config.toml
n_layer = 9
d_model = 192
n_experts = 48
experts_per_token = 2
d_expert = 160
d_shared_expert = 0
activation = "squared_relu"
moe_layers = [0, 1, 2, 3, 4, 5, 6, 7, 8]
router_score = "softmax"
normalize_top_k = true
routed_scale = 1.0
balance_loss = 0.0121
balance_bias = false
router_cosine_scale = 20.0
router_bias = true
n_groups = 4
groups_per_token = 1
init_std_router = 0.0183
lr_router = 0.000409
n_head = 3
n_kv_head = 3
head_dim = 64
vocab_size = 14946
norm = "rmsnorm"
norm_place = "pre"
norm_eps = 1e-06
positions = "rope"
rope_base = 10000.0
rope_fraction = 1.0
qk_norm = true
attn_scale = 0.169
tie_embeddings = false
parallel_block = false
extras = ["capped logits"]
init = "uniform"
init_std_qkv = 0.054
init_std_o = 0.0
init_std_up = 0.054
init_std_down = 0.0
optimizer = "soap_variant"
lr = 0.0046
beta1 = 0.95
beta2 = 0.99
weight_decay = 0.06
lr_head = 0.007
warmup_steps = 54
schedule = "cos"
final_lr_fraction = 0.0
batch_tokens = 131072
seq_len = 1024
doc_mask = true
train_tokens = 748700000
steps = 5713
dataset = "wikipedia_en"
Below are experts of layer 5 (counted from 0) of a mixture-of-experts language model. Rows are named router (the router's row for the expert), up (a neuron's input weights, with its number) and show model dimensions 0-191. Each number is 128 + 32 x the weight over its row's rms, rounded and kept within 0 to 255. Numbers have three digits each.
Before each expert's rows: a language model's description of what the expert responds to. This comes from a sample of Wikipedia text that the model never trained on.

# expert 24
It responds to: Section and field headers. Wiki heading markers like ==M and field labels after line breaks, such as "- Kingdom: Animalia", "- Best"; also National, Its.
router:126128156111106114111065108140099105122105127140165210147142084186129139092153107131112134082133089123082118193097096118106105103150107120133133154127132105085134150144147143153136174116152143192096150112146116022097157160133146079138174136127119159244149136189195192136131109138106087108139134074182144078093131209112113124101108116123063175129134113062131129137116094122164140094138115108193151133131204101071087150131107096115144130168163137086135131064141160127068134113107115146134120136130107151082162121106128047169140139120146125136144046107135124114156092135148126159
up1:089094165112052133160119075125124122099131104139113147134133125153110162098090114074136057160142113101127144102133110106126132140102081131170126150090091080095129169118184171134107099072100081133071092062116140157137115159087147110123130127137151173102132141200160098124096094153123089184134112106116118143143083072119108105150114155124093142120076124109146109128154105114140111083175137152144165116165184179126042108189136081169251141111168107145075120070170143153167085145105143140169087125101116117115162088109182118091087163155175109099152140066144143129166125085101096146
up2:091082082132159108146160165164174143159143192109142203145118141176121078117133096139134137106168113158150114077142189185176112191104165122156120139135140106125164145140100094138124085130124107139144097120105151117131168129087075186096167065041098150151143131072151130153145107143136192099137052150156132138124081085118079083135148129224143135113078143160086155082136115172141091133149137095189117163136097118157126142092136136185146096109100150096147120137102168187176141126127107075103122159120111097080086123134132158128184113146176113142102107172090138151131076147053124105
up3:095154085131071162050074131152111159118114149110078128145183111153148105156127121160123144140179102119123202075160068077183173172071136089062098085100189152160092115148100108185091119165073141188128131149085096062098157145132110123103150142089153132140122118160100157141137093136115064113086084111114160144147150146118145153122107100151114095125166083100125104125140189206173100177128149138187086178126117122156093130106081106128191116104128156131171134066110147094109152099105137146167115128129126118098117180190121124149105067114126121125156160160089130114176097108101101114
up4:138101103115138088187115111178169177140115179115126081161149102085136154104161128158135154141148145097207069158139125135098131130115112138103191099117127095116148069109137164133101105181098192127198103125066180089127137083165104160105161082136121091139121191063135139126167138149116106080127160107128162135149182162067169127124119119102101092132175112127128156094111204136100116142191143088066094104150119156126146134156182124105162173194152116067131103125109140099149130071096125106112128122188096143070120166165129146165134089142092110110067096197099126112122094163171147103
up5:154150144105129111190175140114131095130125089179152077071157143122132139076121111103094146087152120149109113137117172068106154109116116080130059115103147063136152121145146139073147098158171112083098143097149138079176139077150136094138199164141131172108122200055099098136085160115152094110076067092194118183147152147091184077099086164074180112113168168125089152179102151134090088094065097082146111110125159101103164132088166115167137212162115164124168092122137124182123118110097138135151144149129149107125111161150112091135105128132116112141129135122143134066145187105124089111
up6:122164121136160106167126090210181102111086118190111108076095138104151111147078142151086138125117135163128111055199116154104126153164109148086117054169130142127122094071184158164100120148095130132124145096077070082137164165116143111146095123083126181142156162060098199119104134146097107139168119143119145145102091101154097160111124127088153167172163145128088216153118168135137109143222129143079134150150127170152188152174154116128147132115132109156109107143122153085096169054118093164105145124120139156165198140137097140144220140099121156106155125125127111161139140095139092126
up7:120128156116121174093092123166136113110152147129128109098167105087134126095121156152087151189130128146162102060117156134165140180103113135117155145218123199119131132153154027120109118180097146128065120094159165106183129130139146127185200095120108161080165120127126117155133169145129131151183185149093125091149168112110187166136094085085136168136156115076059169104128112171159170044165131137126177147126139111144127114160116113152162121134080090051140127122112156155165146110105120154168076135133197132125136205162153170156110112158124098151103128112091177132127085155169143108
up8:164126150104103126087121118125190135109111138139131173128112031094158151072121084100124141112140088101104086112146194125139140116209118125094143139162146197089073102151161093077132094095154129199132138149118162146158117123128180087155119104079142131138142093109087179099144136193123149125084174194155093176140164126133148081154070125055130125158155108133170153143170118105197162089153098107134163147147127126172152105080129139159147093144095132074141118141170106140203113128075134093143138127127044130144155123142220147116150143101120176154106068085133109119106119141148136103
up9:115161120089167110101128073128114188145105125155121134144142135135088178020055125078134110095137165144189095177097095107103166171148140090150150119070089161122166150143134096093109166105120130084132172094073109095195101113139182057085169152123093172132131122141131127095127149148139149139167126091067148067103158150128159106141172168098044128139085134117118147106120111125134116106178156106174121105091092123117143107120123102086140086104119108101143178128148077080100173040105087146116080143146160165069142075133130098125117161097142131120176112125113093064094126120157123139
up10:121191092140059151121150086117156179109135126128172166147142092156143100075086142121069115119195081117131159136123127128128110172109079056167123165145095083121088094175085148197128132153156114187080092089130149116157112102099118114159187191134090092108128107123084076128106091054084074122179122147117093111127151086126163112190120117135160106186143193137105161142124110101107158121118127104101121068092143123197156092130115137146145189113113172127175119150114090110091123192140163127106118080121090175200107117176089118116126112174112153144085128149172131146156107126119135154
up11:118180106135079124192152091140120123103113180087182150170080094118129108153083131156138171170143065117132184117101133149156126142131141227138149143127130078129151126176185139100103140139061124167106090131094120118152076175124134129130186174108097121075087093088128116104143177161112083100147087096084078133157134147149132117121103159126110139117153141043065187102110089126094122129149165133098109079145131078154133089147137090163142161097117119144144117168121136131129164148133189152145076068069129154133087112199135164179176104112143127111207087120162093095116092100128117094
up12:066096147116162125077107072156087095137174143106077154102162131175144104165112125165125122145128209118122165068155128100096116155130143114153132151165083112130135106073154112111088125140079152096170078145072139119123117208107124146156101147208163105122158089121174109147163126097066105116152099127103111153133121107121149078131069126117152103164119101102133075143125188126190070154110133153071197132153103065105118046207085100150176172100146107153117179109162145157146093170152100083102150145114079109104130129124139109115174094103169141096134122087137156151117149112169087125
up13:095108169134107078133187146132154177164101138088132167161171094127132158116093183140088145180099117122170126180164085098142150110107157140104127165070143103124162153128121123087168100130092127142140057138148113097109148084100123117066130160148137112144179145123077098140131167111115115048123098176151123092128176167169096152155174159131156172160227152110103129161120112162162102075145120077133083082139135125079087164173144183131130141115092096090106137107118119203133117077099118130117091132159159071186141144159126103087159128163175114146149062136122146135059200133117118171
up14:083133112154123081159087146129104156164106104139139091159218120125107133113111054160101151159183154140083123075127155145104116184144123166155114169188079153126147155129180082132143163098114168143171132136177136151105107154089106161096115145161194106126164136183142135170143177085137073168098108078124111164142126075159111130158112158078099116130140106114125128136088149121160101122184095086140186060138124182192115146139151156137170081106123103126158053195088099100158140143103138167102109114153214138144191163140130138169110094138097150120110129170136131135102156176144172181
up15:146111141091142192160121117127105127101121171110160108073121136159187134076099126113122115116109079108084118179143148069130115172201122085125155101138103156086151088101115080142122122161161141150118111102136075047069093120153106086198088133084087136121150172162145108145153144157147068143156119155131119108077114119120186060149117178146109112135148099096134140099162152194120142129064129095129109215157131109112144172091087103084188162087131119095139135051130092122107126134169164140114101139112089161074115134152189058092144168135139085107157181115096095082105114122145143153
up16:058099114196168085096095166141064167150131145180084082163103123175092172155142111165110117133142184171141133139122103084120113166136124111071064130109150144116129145118139126131111170109096153101132158132134184073080162119133151100080131110121103102160133079119142199142083101085101117142117147158163059136078124128134145090140143131098142132091084120108104123112124151142100113125106073070196183181200169052121186126104156136226196120125153125128172079139097125149142123088130144138099138130137162178106131085118151110119095150129114108166184069130126138085149136106151156106
up17:128079172122192096140126097118232105164124103112063130105093105069140161116148149152105161127160086093116123166099141115122047117103154106101112191129189140089094133162092098112139073091127133097102106094132129144175137179112087086112138139162160137118151182096149110109113146140116089186104067097103113177158124189111169091184168126068064155136119051109087098142148099158142168154134160117157127127081189087155072126150126090096177173130101146135127115090149158106115140158144109191120136122106106146174170124167151148127107142134135167137080117112158113151184097173156133137
up18:112119083140084175167144102125074171222129122154134116139148092170100145147137124137073158182130068204118121176024101102182152147121146118166107120122149104095115146148064067137137149103130082161219102102112159074129075105199149105133086181123184103131127100116103134104118145103088068167094126098104137155149096077129138126129175106138138132128134100133093135123097116096143187150148151143149075145201117139127116149142096117048151136093135142102122137094121086145133113153142176158126117173171134142131152062097108161147179120159090117094084162157154136106122168108120116144
up19:191042119110107142049092126119111168090156110145079159141148180161137135149133180108095139133133137140053130172131142150100134126145121147173064113130124150104132153195121101124129112116166122141145129100167111134154110080120109081103056116069060143129166090098086157106131166131090127154146089141091130055113147145118105119136103119126166164195123091087112121128134072099045117069133156139147126131128119149155101133106117143150151138101085110103121134137131057071132152141146227173102139102150204140118130146093115129172136144136167160117094148100143113162155188054082067127
up20:132135136136155132172043173086139108161110145151119113098172128134084164069150087166129158159139190079050122113123087146174098108182073077139130182133141128118087095153140116151111109165185099097154103104158119159159117134084129133127137107152190165138162087149093104095081149118078116135090160132178088079167090105206161067177116152073118116154156146130167113152161108113135103123084115137111155115198188119121097086097138113196137116107115124125062136127127107130115144129114106140166092165147127106159171080111127109124126137097165171055080076091073157129083120150143111107
up21:121147128099087098132053092030088198115105128105110140089158134178090177092059111189111139140122128097118160126137109114120109167169071131174183183139113112109170151107105118070120151118117117150175138134132144061120122139164087135148182119143146136130179135195116142132146149124108109068121158126098171128137145098133146093157122148114175141137131135078151120163121099121117171079109099143099207146125165112124093116101145100090153114076075160072122171161143151107089164087090093117131093105115066139100168111184135161119129133118216126149153121214101144116151144127127119051
up22:127180134135085136179160091128141147128131113175130142157148155124118052063118103182134169147133111068105084125114192124076148175109141145192184192097093083162129124071168129124126110162083139124147096104121119120121115131125127091089148076074107176136149132165123146121111125107128163113159128107133106092128171149099119104106134155143108141135144053133126141152140170117142096081107149089070068065139076105163144065116110080124157108112089078112164078169095115137118255122107096133116083168084136094178192137162122119136167169143115126084121111171105137090110178154141123117

# expert 21
It responds to: Indefinite article a. The article a and phrases ending in it, such as in a, as a, with a, and a capital A at line or cell start.
router:159153125125175123105115161115107113124129132122114162151139135139132102180113145137096083108135161076068209211122088140113109086161094152136156161156191148103168140162141151115177165118146141178103126150140095122079151114135117133129085094125136141135153063155117136175234144106071113167144155103119127007150146163144144145136137115177124148130139164145164132118115095118182138153117140129137185042125184125162114119136096147113135077104103101134135143146141130126112149139119123097139125171163103042127132088151132221113096115091236085095091134093137124156105119147138140163
up2:097066057091123088180138135122194067156131150091096176139124156116108091148110148098154121132107126106151144060113191145170154140128093090128151124165180180171175169106153124073175101157133108123146104128119158161128149132115076193117083097076116121143150135077124080129164142093172133134116072169119134155161091094113111109139146128183127196081089149090141123128164134201107066150153134126167120144100091113128193142102116128127165124088099125101110114128089173142156069143125105166143110148120154087102075144155109186115137113167101100126051084220123148153131091123138136168
up3:058066085148121171089185155156071152180119137163107125134194123133117092140120107111091099086135138073124167112140112120145142173103101111153119105109120135149084143137132183130212093149112112128147106153051125107129143108110149117118141103145077148066144072142091176183093096069133104179079096061102144161118107148117125112130103085167166127109135072071190121151105142173182123124110158177147076171101084109140094156097096078158157107096139144123134117077102125113080110126114121130155126075171124111079172148143085131120091107098135098166051156142127137078189137134156166115
up4:114135062091115115129153090143131170114165161131102085141186105049119108114145088146156128121137159147169032145144106118121135114096137129133141103143128160132178119162143131089151173150095151130104048127117116110125112108117145162143140119074092137139122149092173104155166101153121193065104140123110121129110140145085125076156121122105122132142172079145110134138096153164128098129152180164177106094140137126114135088118140112180118168176200146056184175140090143175172147110019120108120107124179094123101142148189123157130102177076093058137131069133110173155172112127102212101
up5:157117143135110091196130143103128082112152116148097132145133153133170167134141142111125168137124129128125098151120138056087198099105105088173122116105192122106160114131159148118145151140144133077151168086133155142164160135146159106117118112099156154090167187039097093124137179157205090137095081071159149150153144144087199077115082162081156094121157146136085104205123102166129116086063093171184134102192165096105171104091176137159093188186152189129146137144112145190117152112117140113134115149125133157126129129139094065109105136085104126142154120176153121058118173094142121114
up6:176179108132126139145153090184160141099171094187139159090152091105154130166134145168130110116086103158096107076124057119113184134179111159057163130196185129102084082093185190171114151158052085137121107120094081066103193137151172122179109071139080162145178079084148160114113140107085073154145144137098108143079123132107164138107178117084100138116168128097069159120113115102073164146192118132133133163154133145147131158147120127135161139123123162140150122142082140073113120088117147141099116146099144164160184134141121102112161103077085116130158135149101097162106142091153108081
up7:118197145087143159100076104128141139115140154138097121138130106131124115148107112154155133149114172173158100125141167149169141151068121154125072173183095202130116118117110007095128119108053131133073127086154177130155097118122101134125147122126100168116082127140136114143179140168114191168132177141108131095148143055152186136135145060091123161166098121100131083097126060145121122052154132146064213125102103115147115108170134120140123105110123138053126161101131173136124132123146106140155080121099185144132152164162190106129107135118156079158078142149115167153139063160159088102
up8:165146130103178079153151099100167128168183092128131129111106120104158122096145071076092116116151104166112120077152137139099111107185101148131099176132140159194094081150154065073144141090163152163096093116131135167168146128105150140151087113042151104086111130079083122079109125174128175180109149197164116155161141086162119062120069122107141140153142117136150147108185068148136168110130113091110187133125120170178197023132156151160106085128100123101138141140155094088199145123066102138136108088095087131118137144147134133115157154128159128139078067108145129129126151148168123152
up9:140131109138175137091161077206101122131091142189107142136116145155085151101061134080159096102144108194143071114124094153163152098136130135140169074130126135192166094124115127120092148136118097107179142143095087096149124118175186095116124107117169150079169134094148147147158095099113150154132110131102162061091121139087126078167124088147070082112141099111077133106130109147114108141139068111157123132116137121165095113127091057097147130077194161163214134113171119152049140024157102104147107144111147116185167093105143091125160153129145090151155092144108113097148113091123194143
up10:121153129149093139130145071108087153078130085124158134132182101150187173121114142115095131107182103109132117175118099140164138140095126072154114141161104107096123088152118173162113194117161099176123129093148197124149157147087104118111149150117095102106096107129123136144104128106085063142175133121071119108129148134116186057130124098135132156161083185160100153166125159115099129183111139112080130072069129115145178129144144174119108225103144156166178148095129089090113138201145174123082105074056070199179100140187143105114100111113170145138082134185084136159123118114112098106
up11:129156114124136130169137123160103079112082178089129116089084129113112124165106105176089111134132074136160172130059083221127157152110159182161168109090134148114132137151205084080112161159102103137108112149116122129162092084118109107130139127096126132066135099134094144103132158174103123199144166148097129125209123128185138109151115072114150119110118214069092157125152086151112115145162123156112115072105137073157079076121117104160155192092134129167123087162141148106154122129157144132114103065082126180144124086174140206149123130106161134116171117149118134041099158109125179108
up12:121082148113131108103168098167052130136122194124098176058164143172113084161099149159126120126110181118102163061150113097149090138098111128112116130121123134131153089100171131123142142149074144087150101137097139155160144187115104159124130157150127127055139139124165116118122105116063102105171111132128115168170130091104112071129087174105178122166105077139122078124171162116148052222115151150049183176159172078086129078168052115135177162104114136166116175124182144127190103153145100100155154118131086128125131109123117095141147058098151103083153132094105130144148120154129089113
up13:104090108086083084135174160160070189144112126081113134124155164170092144099125191106134139184114169197165141140181102109173106104174108136100138114129155074118122191129130164121195128136167127122152151134139122125120161177141189138135138150149111140169201175127136118135095148118098148068123131166158128084118160106163101145108160145121142198083234160165086131107125117141168171081169120081130110128127125201073144175146176151158140202118105128085132115121131135165111113086178126174142094148163144065152125160148120140106136155169134160172153098148179159098085142114107140114
up14:112141113121127084188111140138105156149080119114107108166187139160093123100131090121075121119154089177126131111146123159098155149153104168153165143203075128154130155124198109081142170140126147165147132150122094191142120164125114144102123147159159141142139160187144111185139151105171063157108124066152084194128104098187111141159129132080105083179119082136155145135091167099161094110184121093139187060162123175152119150147163168117132109076092130153164028182071103145141176140121108123092117106124143174123185128168122126143117096119053139067108120173151138115142150147100154181
up15:177118147071124183140135118135082150117110215100130118089176142131201164088127132117150124106149072130086117185171127121101163130228114088124158115145149140046089132141119101119118149204144145111146100107135136123118150091163126129151100124141100136149164152130158120129119126166138080216163101109137105112167080139113154125157168151114185118123119115101122142086114132180101131102066157134061084130123130107131122128106147138079168118077140129049075114084123082097094140122144109151149133083127087118067184141110188115095221111127140065123143177125106149066153136156132126157
up16:119106120205204157111118165101083133162129140147092043127123134157114172128138130089106103164159142149148109136142112075126096105101110104121055175084158160170127116051091132151099118123144156126132147081131128094058153080081124070089108095204124117138155118093112174097104115089140116156169121158170047169158144124117147071108136162165161160083111091166125145112088153111076098198126076101184152091157124109136205130122111087164137090123113139161152112136136122127121122090134140084157135135133112208124120110093169121129133146127106152167132106125089098095178162114189145076
up17:172091121133182080127131081144185113144120150086107134116141090058172149137164175155145101105181042136112105149113144125119129154114145103160088206093145211155140140143124087119155092078132054103148087130145128171212154164084073122127100117187150111144137185124122072134159146163119122164156139082085142134129134134131188132162141135122066133108120067155143115077120090148112121128119158165182143106120148103148144115116144094075155131094120151147076108105144144128122179135104135216109198059151077164161113155147112135099114124174144112168151087156141103119140089109089102140
up18:108148126148113133188121110126125144125129116141139136122171140119072167191126170106125146149164099198114117124068133125155088182121102121144172093087151120108091166139089104169101113117137104121214146150123122130173096110188111175133118169172199076111123131146101101055162133112109071179078153121075137129150095072157148102140176111067145091074069062136092148137157134122151157143131108089146094098201062157151120150161094136059161134114089092128108201086131107123116088140044152151087077142120163126144113108129131148145171133131117116081121117142189136125121149104081106113
up19:235105157078064127081110141127115103143108136166135128131162179109170166117115179050106127120180169164074138142145134160116136149153144158159091088080087109146095114168105136115128094125182115074187126135211098124169096081152119130084130118096056153123142142075149109085170166152127149139139123127113110084135116142094114123131129159116191119167101112155128101166135060118119082129125122123141145143104100136193169176100158150160135168180132151084127135134165090134151172113131201160141137134112155106118105101140139130179102123126203186086091121114119104157105145125113039074
up20:110124118111151083148057138107094116134072165156148173112157126114120112100093109109140164079129203131059142113116153155140118131149094053135130176172136108082101086114129115089128112151160111139106085107132124167126081146119099150122113150129134087117137139156105123114113160098095136108154149113174126147179115092136136141204119179061147144159142148149172094165176141128174098110102124098164202144195178195120063082145122195153151118140109061156099125151140094146076152112116149119188083095136131131146181100103158088072151162120113146082062052124098144096091156196147118121
up21:114126126108169173136096099075117168098069154100149092082123119144098087104077107144115097137123092123126186120138128144136102128159075135194162186140159139107146162098154098086083113137084138157155134148127211103113145151131101179158123162128150079071170155169139073169146125128074132065120162079091128108123145096135208075167077148108104122170158141064157176142174115152153133134111084095080196151144195156115101114145146142102113100077102158115125112114164072114127161085105073112155101150143131156104163140160129179103114132135208113135165122171091083150099183155126127124
up22:138154118152073088109179096160121126130148110094141080137122153103127085078156094168128127107115118114091126133155191119101174166176110088204141180112096097129101081085142116083123136169097136109120104112115166102184136094118120099113139130120129139096153166132160171097137140123079130105091108083128085157136093181055149116098097150110100123150136084096158151118130144136155075121075123128085099091197079129129149054136167119146135136119091133104142062142094114139150205139103115161099109152146156105143200139176077182117138164157077121077052068163119156104086203167165117093
up23:134099148163161104168189173135155127162093129106074103147116093102138044104118133127193118119114119076092120071124141124116130166170100160130182136165128165144158121225084104134085109135144140130133055144098131111131133134109185082170088065102078124142115113083113145116163113112018090165103130114112121120120122100051092104127184101107142146146148134164137209134175182226092106075174138165156106109160112163118133117081150115094182095157128145137100105163088098109092107087138127114146128108119159079160170098143121146087157133088110134156151107114126125140158125141131122100

# expert 26
It responds to: Noun after determiner. Nouns, adjectives and word starts right after the or of the, such as family, location, historical, British, and Spec in Species.
router:156097133198033099116106119079136105166128135155115117142134142099120121085138100150173140068112110137119121111136081160121141121125189169150118147121132099073148128140092139106077152045127154133161207201155141130106152147179118141122197113150149169120126145109120094134156161148135190151158115109126154128143114179066071118135132151077130132162120117066137095124131112100157103144095153092180114151143095099158174141191206094126132147135130098184035138182096102107137140107149112122145128133107209093106120096095130146143156142106110143128112100128071124189160098053179091152
up5:179138154138107124152163159141177070139112125108136110114113153099136139099131146085129103127151097163111051167164144092118137134113091095114131114106135112143121106117149126137129181099125137087144117129118109162196146150115136091146154176086132147117165174059073115107093173092141106152084113079146105188159138143114190066122086145078133103156166116142097131188119142124085139084101123108216107132160168071066132130097210128168126204209126185100091064128129140197135153113161111121144105102112144123135108104128114092218108179094130114119145139162137144074146170077126083126
up6:144186115132087114153107050201162168114128117148098127113177139112205185118122144125080165068127132171094100050155150078100179150149116159062132095175114118077149130121181110138094107144101139123099122107126087121105152158150133108140084123157093202101167107119108168127097119100106093081204103110143106143107141141100168129136146142081108124128155142139112163115089125157132105144196124075127086165163131175160176144183185113137123139180142104176116063127148124077107143108150149133068127126123120147112204169138118074134115152074094109097101119138095114161103158069182131110
up7:147160147110148180068075160152129134087122140174127090133139072066133148113123107116125147166153122147161132088117175137101131142087128184126101170177110184111119128183158060107128110130047138129097143136139186099173131139162123125151185151108114162100122136141164076134150140179109210154171189166129106120134121066095173134145126141104125149163144153112078146151113103137125176039137152109100175134102063132153156079205106140125158125129079168093125129131098170167106112124138103124117108107110192139117129162192163143131060148125142075153095134084078134169117097176194123123
up8:208088156104119092085157138103143098164142082106139149141141089120117170086133096117134118118168117128123092098138196085133146110213116132088133199129136175069094105132145102095125169098151137158070077158115167173157106145131190149151136139094153085110131126151105133066091152148123143121109117197169082144196159147127115097147056107054144113121169147125150149139224058145146142089128134109129155137129143153183153062096107140126101128129050105101178146153135079128183131110048115114143159120134083170128135126176150117124130125112157123131077095102093138102124162143161130117
up9:090118106161171100091141120122111151124069090083123098111128110149106154062103114086161136085088125139151097149100103155147184186199141056136232080085082139157134111116095122078129162168101057092125098091112087110132112175147158136087152138126093128149144117126117147070163074140128151121105151099099131061092200131174110091121160145124026149153099131127143161099139116137125102154132139100193134107083106133157141140119115109077169099135165119059150121137130115106057138103066091164153110171135132155074166123153113106089131135119103138100153136137119102048095118121132130143
up10:093150077126090152098132106140092129102122132146175097139187091160177149098082144101081120125172131114134130217120130126120148179126145094200108076161049090129118117108133165143177213116105063138072153103160141090186118170128105137117189134122114093109119122066149078141096129090110125131175089151100165130110134134136172094169148126120143100168151160144076112164126124119117155158068169091122180079035145129198173135152119193140115205099120150112159144132115154122136112147119175105088093081113089154130103172179121114114086089128146107139084135148128130105100104108126112142
up11:131147144149106125205176133146132086116062177071173139171073117099126109123112113130139158121165056129142172127143115168138166146123122225153184147127171128120136118150143117099114131117126115169067123152124152104142094112102149057172117160128151126100111128061097109128146164151119096117136163117122163138171105093156127080126143136115099139107121127031056225116177101162101145130147127121091157132131102095182134092157129117136151171105140085143109107168086124150131147125157175113112117081035112129170117108200137130191088146121148146099187090126177138079167173139153136099
up12:113079147131139117097106115149113110165161152107101195086183126172137102131092097176114140133157146156113117039148097124101146119148131131129124143152140135135138111093135097117145154130072190110188104154050121108125114169130093155136114126175149096058124101133196150160126070100116082139152151090146129129152136076114129091123077165142154122175113065109105089126136167084156056159156150141078233164161147069103141111172062103115209145133138110158097149094145145153194103128138077085115160113122089104125106108102122115104160099126139098134174122124130150151147168140151037158
up13:084105155134119115110177176138142189143152121071141136155190086140136110087142169125131135107124159134158129170158087130168152125128174102052127135129112145100127159112133152069176098139112127105216069174126179080114211104157116115134169150134148128141126173117106104152116129134129105053136096137193126090116156144158074148130120144158129163151191134170095151130089122181162176088151102077170053094157158137058184167178153145133158134109088068101154128107085100152131143088126103157124063168121179107118159143183144088113116111106165131151161075112128122129077149087117131143
up14:119103118147151060204110134114129110155056128097132119183175120146110144105088097104153114140132137146106159091134114143127125139171145134187075143156080157103171158102190107096124170072134199175128156124162099168107116162080130159100107150108179140154177158189130108146133133072162059146090143057154100148126142120193135154173140128101100095134121099123119144157093182090188087117137120119177195064141123163181118147124122159137167097093131164137142053167077064145148168121115122167082145117127161139141170122138127118140160105131049143117098114135158138102149167130092157181
up15:156095109100117139118137131139080125171145155121161116093170172087153141135117098154116141084117090111096123149147171105179139138196127071139172181189122142102162094109106084114116100171153124134123100093117131125125127098153130073207152161156119090130169196163136105128111164174153116170163085143147108146122084103068207072124145170155126092148163116071128144117142103167107126113065128070091118118155180127151142162116160131074129137089162135069203102107129071117085160136155114151128093124123071162080096111156119093061181168133138072178149174139107144092156114172082119162
up16:157094150184162097086123166097122115177164140155086068129102096133127171133124120141091104129129141147088112146155086091106166165135141134104032145118133144086079147118125133122100153090150195096100180101149110081077118137077116056110149132068119117113132145100109209125116104105119107133087134172165092125105113142152127072124165140114132104089084191134094089093092148118127144144162081101191129152178180064145192105112143113174136127136099088101104072147102056113155108070190153139166109171088155169086101089109167117097105133113102153166118095075107092116141143124161115091
up17:148083142113142089124137084090193111202116074079106127085078142049174122130116155153127169151155060137065099166070108131143110103128167149169118149138140141127155123120149078083160097150095094121145082120145091105165154128099151112060152110163160129111097192143114113160064169189108088133163099051136134164159118158163188139132120089116119195140074088136118130112117060123137131113163138163158138112123122135124171131110159108143145095080141146129066079069100121077133138128129146199109171105125130149149087125142096151057103166169155124133117166099169070142136117134141103100
up18:151103124163116165176146098138106176155125142123088116178177120172116131179136127131125133142144106158098118179112124129176145106132126136141146107112153101126050134130083116181083125126113119142207108125143124132184077097176116104153086138114133077071108146125079110150109175135137026126125139162109155124104082092170119106125143080122186127093086078163119096101113128128134110159175120093143076103186139140126073160155138093054124122051131117122150141070127079122109091168131158149076088168136156142131084107056093138108184165168128088053118174146192085159136179121116142113
up19:184078115101119125110037106160137145174140155146115133139139163149124193123106186114078104118148157172029079166118122107136140149127160107139071113104109097105133132149093116110128149115134125114154110118196135166128158072135072112112095119087106147203120115080171112184134143128078097121136081141089143113155146119107139109147106167080149131183105073078142080132116125091101156060142154150148107139159078158108131201114098141133132129115132134069152142157137080106141150102149185148133180153133171182164143111091157144131146152122185169085072153092158138113168162124147081041
up20:109142111103147154200126104124090139124110122147174121082076132092134119125110075141146162075145173118106140067148112175160144150102104106106112147137108127122087126088165116140071129136206093079155172175119110161121155146141145119095123123147169143142178136072088078111119135156087132117124129145167075117102102102176112129156071172111157113165124099113161105166182106134128132098108098081142242097157156160070115096064150147166151148137110125144106125119101083154145210121120126055167092172171144110180123097097141118096130088082102162103088099152130170160049130189123170121
up21:123111108091119118137078142069120197159112118114108106082084112170111138100071094200099129141147093086133119063169117115181167156174063145172159163187104070082109178130131099088106142126122099080127118084143148100116153182138107119153157189112100128082156156151119117083098187118115113098145153113095163101143178078114122098142135136150151121103155116060176190143173128102073134111116117101099173142103200117110132114135144079103123115094132141104140166122109091047132156107155072124112087185192136172075139077129158152089143146141145140113099132186090130081142125123119148086
up22:150098086128098090081135122128118121184132100119143089095091119074088099084131112146117163087115079111151130141110154088050135152159165146166143168085144119169105093107167134072109120153102111130091108139161161170121155107102069143092152127095186132120124180106108158050047173090096205129155083092123157131131114151098121080122124122128123131164124078120135133175107136088173106130083090152091102145184123122144168138153128102125135105112136121096112102094121078139161242138141076121099104144104149089244147120161144165131159125118133110099131137169155141089107207119155107102
up23:120140083107181150173123163135167152087107169082130054124122111124137102110130169120137086063163139095185168139103117113123119199099078122149162132167037147147173117187074142094072139154131163114095090160109164153139131170089138110101127117181089072133178144056114176151101108098141119148171042081125070156134141090069142110087170069173130166140055081116140201128168175150117124062139129081114121157143123087115132127117157167144166124141096058099096109122108101133103105111123151144148155126125137129146138129112145178127074121123127131124122113164103176121136142113142120121
up24:168089174102057148182077169121126145111177144158143138094163121178103116155095101101120124095121150151149149171129109098146131104134103144077070149168095169104145128163117066200151132144094100110115141124168155113104118136150171177099141141162032155120090159102112109111072095109143129152177103105054125120166076140147123087169145169116116106155085074115160140098144112071143118100131119137169087145114219147166124151101062156175139141109124159133092141170144139086152123186146125093149124161132100130100199180123146094141137110104141141099152090134166117195146103135201107067
up25:186078075155140172125094138099181125175114137147097147087155103069142118112107141091168100091158122049085094122129121149118155080099146103154145160076146107157160114145096111148119132078114194123111111113141135168193156089123050098150155092107135087139123152124124068187142123131073169128117102133128178145145135166130086081118102153134083194125125050106145093078149148115139177220106177110090114070133080110165102140148128085132159157136080130056129104086107137122167210148115087154146112125154134107170111174146125121061128161140154107101152104123131104178145125139131147132
up26:119140124104144137133109131145150125138143041117083077077178123105070116166076111149157099169139114112105158141124108134181139096067117117146105153132114097098081133137152232115083106147123155082092114143138140145147166159129115162124157086146164146085165150125129095108076129148100140071132089096146162096121177162174084113150151118125103200151126040120151144185152103104149107155130091116129133112131159099135099078211130081181123156145130142101150152160093118165158188157134111129132142111097069088092152112141121111065133104133143124091195072089122052092190094126099166166